Weights of a small mixture-of-experts language model, trained from scratch on English Wikipedia.
Training: 220M tokens, 5888 steps.
Below are experts of layer 11 (counted from 0) of a mixture-of-experts language model. Rows are named router (the router's row for the expert), down (a neuron's output weights, with its number) and show model dimensions 0-63. Each number is 128 + 32 x the weight over its row's rms, rounded and kept within 0 to 255. Numbers have three digits each.
Before each expert's rows: a language model's description of what the expert responds to. This comes from a sample of Wikipedia text that the model never trained on.

# expert 1
It responds to: Name-internal word pieces. Letter pieces inside proper names and foreign words, often in roster tables and lists, e.g. Sa-ele-maekers, Do-her-ty, Charles, Mont.
router:144126135152115142177139134114123173131115110111169079135174175125146108132164106131131124171118092119159123076124033131183107103094129088070108181147173174033110087144094171102084105114140129
down0:123150128113093109126075108115101225115125027023183092109176098145100120138133105182117095139108086129108122133059064101133138117137118159085123078101135071092142131146138119123162098124140149
down1:115100121185150172141163162130088102052159121087142088094095126117154162136049140168121153139073086135121163073212076128153153158103121086104143123126146158193137142116124108110114152161130125
down2:169171187117150127094128134136142133145076156136076137149150118101096083148134106133147141090119085077122062105121095136132095144126139097124111137133140161139128247073086139069104094112084153
down3:088157130119116143218145129183119111094144110129110142125193113153119115107133181118130085168059139148133117122131123174095105180107129153123099173176163100039107088200152111122155173117112160
down4:081077166154084103120104121147104081171147123113090089102145025097153127164101093069139116159140160084086141083156194184080068143130133155160154144169145170166162093099132098099139155106148141
down5:134225182171134137097089131105194157129124141149084088180118087095138128124157140115112117099154143092140097118148149111137131099144145131122128140135093096108122151079111111194189114127101128
down6:121078095161099071154164139083124164126172125167087104149137115127146116104118204140128063156088119134104142106162164147083081191117191130131148143134128162159147110104114144146092135126091166
down7:078111181121102092131105088170098081146181098135196090081104120248149111092141081142168179114175113145177069114157114134114143110120136061108094156096139169135102095132127179150091135131139136
down8:140149089157138125212157100125126166190141133117103104121130128119112113140137149095129146166165100156129081141154120146112117123140103114097125149151115170148142230084100156119139127129110183
down9:139135125140085112178129180100118136083127151161139153126087168081127142116070155110146077128138162189133129125125175058148087171114135161116154104123094089130152047089158120095163107131140115
down10:138149124164103172096140125105117170163139132107153129087107094115095124123128085151105126138096143104142106184089084172166192097061092100090127143127151153106085163111101112109129123091168178
down11:166088161074120130149041134142125176123101080130095147139142172099130168124079089115097095149147140177131147130102147140116139153123167126161075097052197130196151092157144105152128150127131077
down12:158113183123185140121127175086122106148082165076154108132122116151110120137113136145104118086138157128137107125073182061144134073097138070124101109119127120134128156195079130170112152132126163
down13:100030108121135120126183114144161110080158137069099108163158166150185112086162105096083075194171137112153166138105123149128161069168158114120133174136133084169108008149120139110133191133175109
down14:110105140126099104176170169142100123133128159148124101184115147180144142102171189123140111094111127173185154102070106142095159106180149082124127136180143104085169113142117093115055101097098175
down15:120120174122151079155121119120104126114104134076088093185137102142180155186093101106132110126075129104151120102133122126147159119119118117158109151094062138221173246136151107119135113146121161
down16:088120118071106103096173169105163118096136084095135158149113120137113084127109161147133122121157173088159143126090086157121138145119112117067152189099143155080162188111101125137127064143066119
down17:083175109130126133091147091154106110057135097127086133119182114088118144087130049087163126132181179137178149149105103115112081174106145137117164117110177130153149065115136157112156088121103184
down18:098160136118153070161122111188203088120110140112089063121151075197156110118108170128105137168112153162152097107109155098115167100126109147165101141161116134148100205151138156113135144121095197
down19:150123172053140146100114111054158188151145117156087135146157138179137174127210128110124166130101157121161152110157059157138136127174110073159138112119174146093164099131108111112123170181109106
down20:138162135128143116152151116115141103152114035104143125154151151168196075131181118177084132132153088100151134131150050108085153108135157123089082191170190147179072153139174143118123133140096138
down21:103118170121127115129137099112161104116108132151159104185120101163135101155162129183148053164089117115148168145152156151098168093113081119112090185058109083172048112133181120073120164110133123
down22:137142138121123199113174087105086099116143113142122167099133097167126147141174123123151159113126177142142134125149154108077121157146152112176075128120137077123093227115156111085105083127147123
down23:115087109119106154093155084160157127089169147133106118203166163170126081161145109190155140123138141145169106125120203135098140107094107129133151149135125082084159104104145129161132072144142122
down24:131165143160225132098106151161093194171105202116114061162119115146086142159111087180066125160125113100148131103132092123127126135164178157103141130141090102117141015115105210169094138144110130
down25:149104177129118119162096208136084115126082193147159152124088110126166101091079079100150135137198155188092155137148119197111104133170099084139126150113146116082106191134135094100144120109137107
down26:113087136130100126101167070156103131104116161125108089127128136156154151097121092082180122136134097137097088187080190129101151107119075114154083141138134164187105216136130091148168174181116079
down27:158168069098088132136123108108212120086072102120115078118161120154119167144184105138109191148108153117061118156190135155110135129102118126113104074137116123176134187118091164094124128120081150
down28:085136107159131131163193133121117120123166144154127153125089041180173125101132165123131118116132118083181136133078112127154152207105147077106115119085119146173161186201158115134140106139078111
down29:124195085144111119124095144099109122162152136115117144121070199110135094135117148166150138120120186076101152104139155153100142120156148115154209161046100099084112136096149098116130146132118133
down30:129189069160122107229178086148141130151155042103099139171142156119131132126118111163144117140132181187074151105114159167121106150150118066078166094141116107172112045142124119143115141154144142
down31:135162123107126106177147109146157118174123074128125096122111149137082141069114112098122102093123090137079150089141105151116077121127149178120113097091066146135082255109143078115113153112118086

# expert 3
It responds to: Markup and table punctuation. Table pipes, list dashes, heading equals signs, periods, line breaks and coordinate symbols (°, ′, ″) in infoboxes and tables.
router:129136139169160149083138147141071113161143136110153115140130095115110118091104095154184062103147162092110175154079154160078156156120108121166153072107173156155132189169133112121181101121122106
down0:050152127102165121122136127170145132122131199174158136101118139144161160105103143156101185120095081128097190077164130161130105146147112130113103087082120192100129076163155114186104099102116134
down1:112099132105140135142125157104162135156088077178111138107185144152136145148123100112160081160136162192147157064154141127141073159149125135131135112102138154116093220120071058158066095147100053
down2:112175090061105111121134083092119150080171137076171073101080111123161173097096125102174104116146123165149093112114119089118104112106122119115125117100131119163121210101119129156102154108149102
down3:100212130139076127126160083099122117085095129160122137163093138115190079153166153125123119186152147132099145176111091196088099176155102172132135152142092160148089046133102124125109147134130103
down4:153131082138133122155129144158117126153092172164098079136104075086143190114074113107118075138109135113150111127122107094081140172070120136145149144101132206088179031136090146159142148174125121
down5:124125132108150128117133130165159134144125146101147154151120140079158180079081079115098159127110153116135118133186119100099127139124168140162136150079115137099164188106123092104135102119115160
down6:176080112119159067143114144168116137142174124135193133127174106129161144175178164156162137123107135087134149098078079090093124141161147157151154087091099114115180120147126143125147133121108152
down7:135163138076146102132151170108068054159161078109144111096162108115210153225090100133140132154136116137124145134075140097096070098180111093105133125186135146175107113103101113124101102168111119
down8:102135113141090116112156086137127198095097127161139139117133126123133102122139122083170146084080095146093134190158097091129139127094157136140126107153084114151080089103086095135097113141114175
down9:140160142107126139087120094098139111110134146073157086144087160124050100179088074151111111130131135078119107143140127109130160150150132124142075067152106147186121185180115144143178130129124158
down10:071104111098088104063098096113121144139140159156134124115127081142135130138113128091122095167162102117085098133131118105103132100135104155145139142123139095136097255148156109114151108097154107
down11:112144101062130115142128126135099100125076137114137166164132132094138126108105126165135123178141090121147176134168135185129168197156165171166106170113142118154140039110130116155184158165146094
down12:158130148133162185111144169164071144173111129150120140074099059164077137146210060126097109157093103072105088117134165145120165125099166146126088103172127083067150101112104126131149123076127128
down13:135108154126131118154176144122122186145158133122154156213122163102133133151174080141118161162130125163125107117123146176161114122193141112155096165159121085060166142097141151176112118159071100
down14:135150125158100124117139172136088130137124108172069103108090105155117120113150101132105146180133120091146145113145128158158174051193143080172149227081133124123061162152136169112075189137057149
down15:107138165127120141115136118140149141163133139120077199108082101121129151119131078108147091092081180146097143100056155119124116119104157174131082110147122145101142124160137193142137077193098110
down16:059130141105145146103136128152122156075142120088143130108109122112123154084131132109095086087162087129081137124130123143116163151173079105137122184138124151141081040119142123116159154153151159
down17:106088144159138087168132149140117165137128129139213081127103129086127113123123093125132141141110155116150116112094108151082121089153110123174117072179098137118041152133117132087095134129149098
down18:086117119167147148071076105202125162134151182154153159115101094128133108121148091138099143106153110070100139147108104127152158169157139103126101112135093127143099142097159097126145150154127154
down19:100094152130164124103136198085199143120103164104158111144165133081137173150125099141117171188137117088104135137147105102120106152156092126070139073182096086166103082156138125105088201110101115
down20:113087122135141154122115135093114169158159192089160130118087107143114124125163089086078116089179102167122151154120159126127135169125077150096124095198153112139143011185109155111145136143151137
down21:082091068114147184165020130124127099115130130111132099107196164149118140183202150185094174154127075157133138128165153094143143198153139119116127174124062138173185109129118082147120126123128163
down22:120109109101180092076148168116161160105157111159139138123139184123145081122151109110133090057173110145109133101166143111135122094102151205156115121058089110075160177081157077123149146149156160
down23:112169115152136096116151122089126142133114124128092148082117156126121105089067101156131123158150078147148152066105199155133155132164111122135125127129118140129083028112096178123156082152167128
down24:154010126110138133086160126127115114133166156095071122095158147141121158135093076142139147096138207108147139122146127063124135127136121155144085128124137128108130098118139147179122155127123045
down25:076127166170073180142147138132092121090078160125110129149108123089105095145101179117152087173096118104145140191136147115148130103179113149128093114154121124116102146092172097112118171185115135
down26:181107051128092119132165138156139052118118098199099174146123216141128110136161124082162165117159103161114129172129110109145059073155141129163159122160133079106105115081097094108077124114096142
down27:171116077148107128150109044227129101129095151130127063111124118104080120144136050154141150137071157131158177152162171103106130092101179084180146128121139096114155071170121108136123127120107133
down28:122149133121170130127142147154107131142131141110133156147114194134194152162119142168103132088180189141166137084084139083113141028142087081149110136103122119085132086154148103117162167109046107
down29:150137168142133059061069137120146138140096080147120154148157128122077104145100168124122096151159156145087090132160171120161095140040110187141142122120181168134091110106203150128137172162132128
down30:158098112090091122149126132078122161125120149138131109112111102127090158072147167167190110104085187168095140141128136185148191131065122140148089153128143145124133102167156218136087110129125131
down31:168124205128143058130188210139165091167130152067167121111105119093127083103104103109141155150084105124120149187145143090093161123158143130156152070107164125120153105119135135115132132183112144

# expert 0
It responds to: Word-start content pieces. Opening pieces of content words and nouns after articles or possessives, such as co, inter, film, under-st-ood, out-c-rop, plus quote marks.
router:149118098120129064132098120105166046090091126178096155100089135125109164161161151094114129117136124112076107148172157068120129122111154139143149073128073105150174107088079117132143220186108127
down0:140103113175124096190115129157124185140147104112142087107107090133134143119155134113038166142089144089131172116154221082064143160105077148131090115138127096149126150062145075146157143118038188
down1:131141117146153116161164132120124117112200117130123066141083125136134129153172158105103127144091066131101147123117129117088174080114129141074146110148161175176094243095073153130173148155082070
down2:103178157121113140122117120128111122078097092128152106060103131129141150143164074159116102202151132171075118203168142114124153161135159124124107132088172149124163250097165149148130139125123112
down3:087114127122117122129109169139098097124142100115147166148178146074111074138100115176177081138123106146093168078134133132137101121118178099095091103124122094200140068146109067135152116118130122
down4:111112136080105189162124119141108128103137150101119144072177164140135146107114123184185153172138123134093093138154110150122164168113077158106069128141108157192121063122115143142161146070142146
down5:152159118124134113212078094157131096119093182149101160118107139079182090151117142098126092159112159148053161117175143083127108195056121066114140138131175132111096211128132074129145124079163098
down6:134101140142123184178133083175136121145107124132134103088152175142139108114139165112163139125156157083139119083106128127142213132081119079097081147110134141110093126089103112145110095091075148
down7:134211125157127122153112144155177117117165131145104167195126102115108171165067112122109149146060169127189085139156104126150101179112120073136103075107102093114035224156170083119154090086064161
down8:113114103115130154121112147121119067138088077131160123123136115133144115120137172163147117114133174124134196159109071107130135063138146095092157157121123102112095253148133119159105084154107117
down9:092125147137051111136112110050137170154175135120140165142146084150090155116115178117154070175108128128154134178091094067114106135181134103087105104092121155161080020131189111129131159117178131
down10:191210133081133152137116106139158113108097139150127133121093089111191110125180093095104143140126171135150158112072136136091121130170107086109143147126156120088150107112118033105131147112086145
down11:170168058086111166134153129128105174117116105168163164170143159043105098155144105144170162087097141105146137107131128133116137166125138090095133120156165110090156167158217150164115146147050125
down12:180052123151149133098176105142077149134126106118098135137133159165111143080133126174174156167118127129112135164114109146148106088148105152189112136076158096186129096129111181080147108120131100
down13:113096130183131111101182112155117111203163143161089113158053100111180091106166178121123130095141106135155208142152109153063128151123157119155122144105080150069111132095148128101123107077146099
down14:150123119130122182122123189119118107114179186105132101195095072121131097106120121109143164117183146131053141115138163155137122154125098132137161138091098108100141080155123073122182139230107127
down15:125154085095063082143163184112147145152072138140156068123110056141115149157112172126126136142140153096169048102136216129133169133129114111097130119156109121124096068093123106135105100120128142
down16:173141134164162171183126131110137109164174130157124160137085096188147141174207088089080050142106155155138050147151084141110147100159110098102162141100132213081114059135120103127152159157158067
down17:153141162138138122136157132113135132104149163125127157191107059121041131209152127190112133112118168110127119134099138123155087130117178149094172129150119137104134225146171141137096180078183087
down18:099115164164104120135149141083137141082116104149163140115182064091070103105143120157169126115110133157114115196144122089183104180111128134092170066092131110132160123093075123113147164179131153
down19:102212096142120113184163085053108162094157176117136136138127136146095113084135139077124155083086089091134102114113164150089106106156147154159125140155137186116122087048108127069145146131108157
down20:136161154092181091157081153169126141131149164152171097134137079101069127112149089141136113146162094160161180147087158123145124121098139111074132130150123116090113103159100104129152155145096099
down21:080123142126128146098114165135149134110109141086152130092097130098148139120143105105099166136117144122101167150150137148140187074133121123104100137098125146167121176173156135118148106126133189
down22:124118134095133160150135158153114114124207075161091172147091087118134100186117145149113141162090109118084117153114108104090108138138164177120093110155117140200145209090084135133151104075097141
down23:147112165087169130108127103160107145076145153177127143103151113116117090123098145127134126109102093173182170086113198089116128148137112103158194130131064137158060111179141099168147159115137062
down24:086131112120127119158139183113175146132145153099111131187084142072162099106074137123139133103168092129156139127124109098100100134171163201113125057103098131118136035130097101166131099132176112
down25:076090173135136113143097200147132150062118130071137129171133165065087086124137112079138112192131136147136121126153192114092116121154155153118075146184064138152090135092162134076181109125134149
down26:141185119085141111146166135105118118101138110173156165129155109149053120148132145115119093135149160137122155133098136101093165148162131186141157145135096128181099000128159162087127148101137134
down27:107126107123168155078099097110128103085113115116193117126109159089117114121174107159094171135097092127164150141110121162118154156144092115122100080103142141122152255168145112120093153069122131
down28:089085143143093072173163157152139182136187138079144097084064082151181137083107102115113162125120095077135142171110155108115075153097116063145088118143110121139127122146091139104068103154134179
down29:119178146162172149123132042096186157132154162096095164139118140123138122146148084092151110162137165117105141146146158134174154169157123171178166128151126162103134130116146100158107161063144124
down30:124068148114104174121082155105171112146096165133144123106095175103149147143094155110097120115153112119139039188123096178061120144124078096128147122126120155093121114119083133133127135119045078
down31:086094146162115104104148138111112185091161135171142130147155145103127123143181170090144150132115174078107146135124062140106077113125147077157106115094096080143087128154160111106150135125143155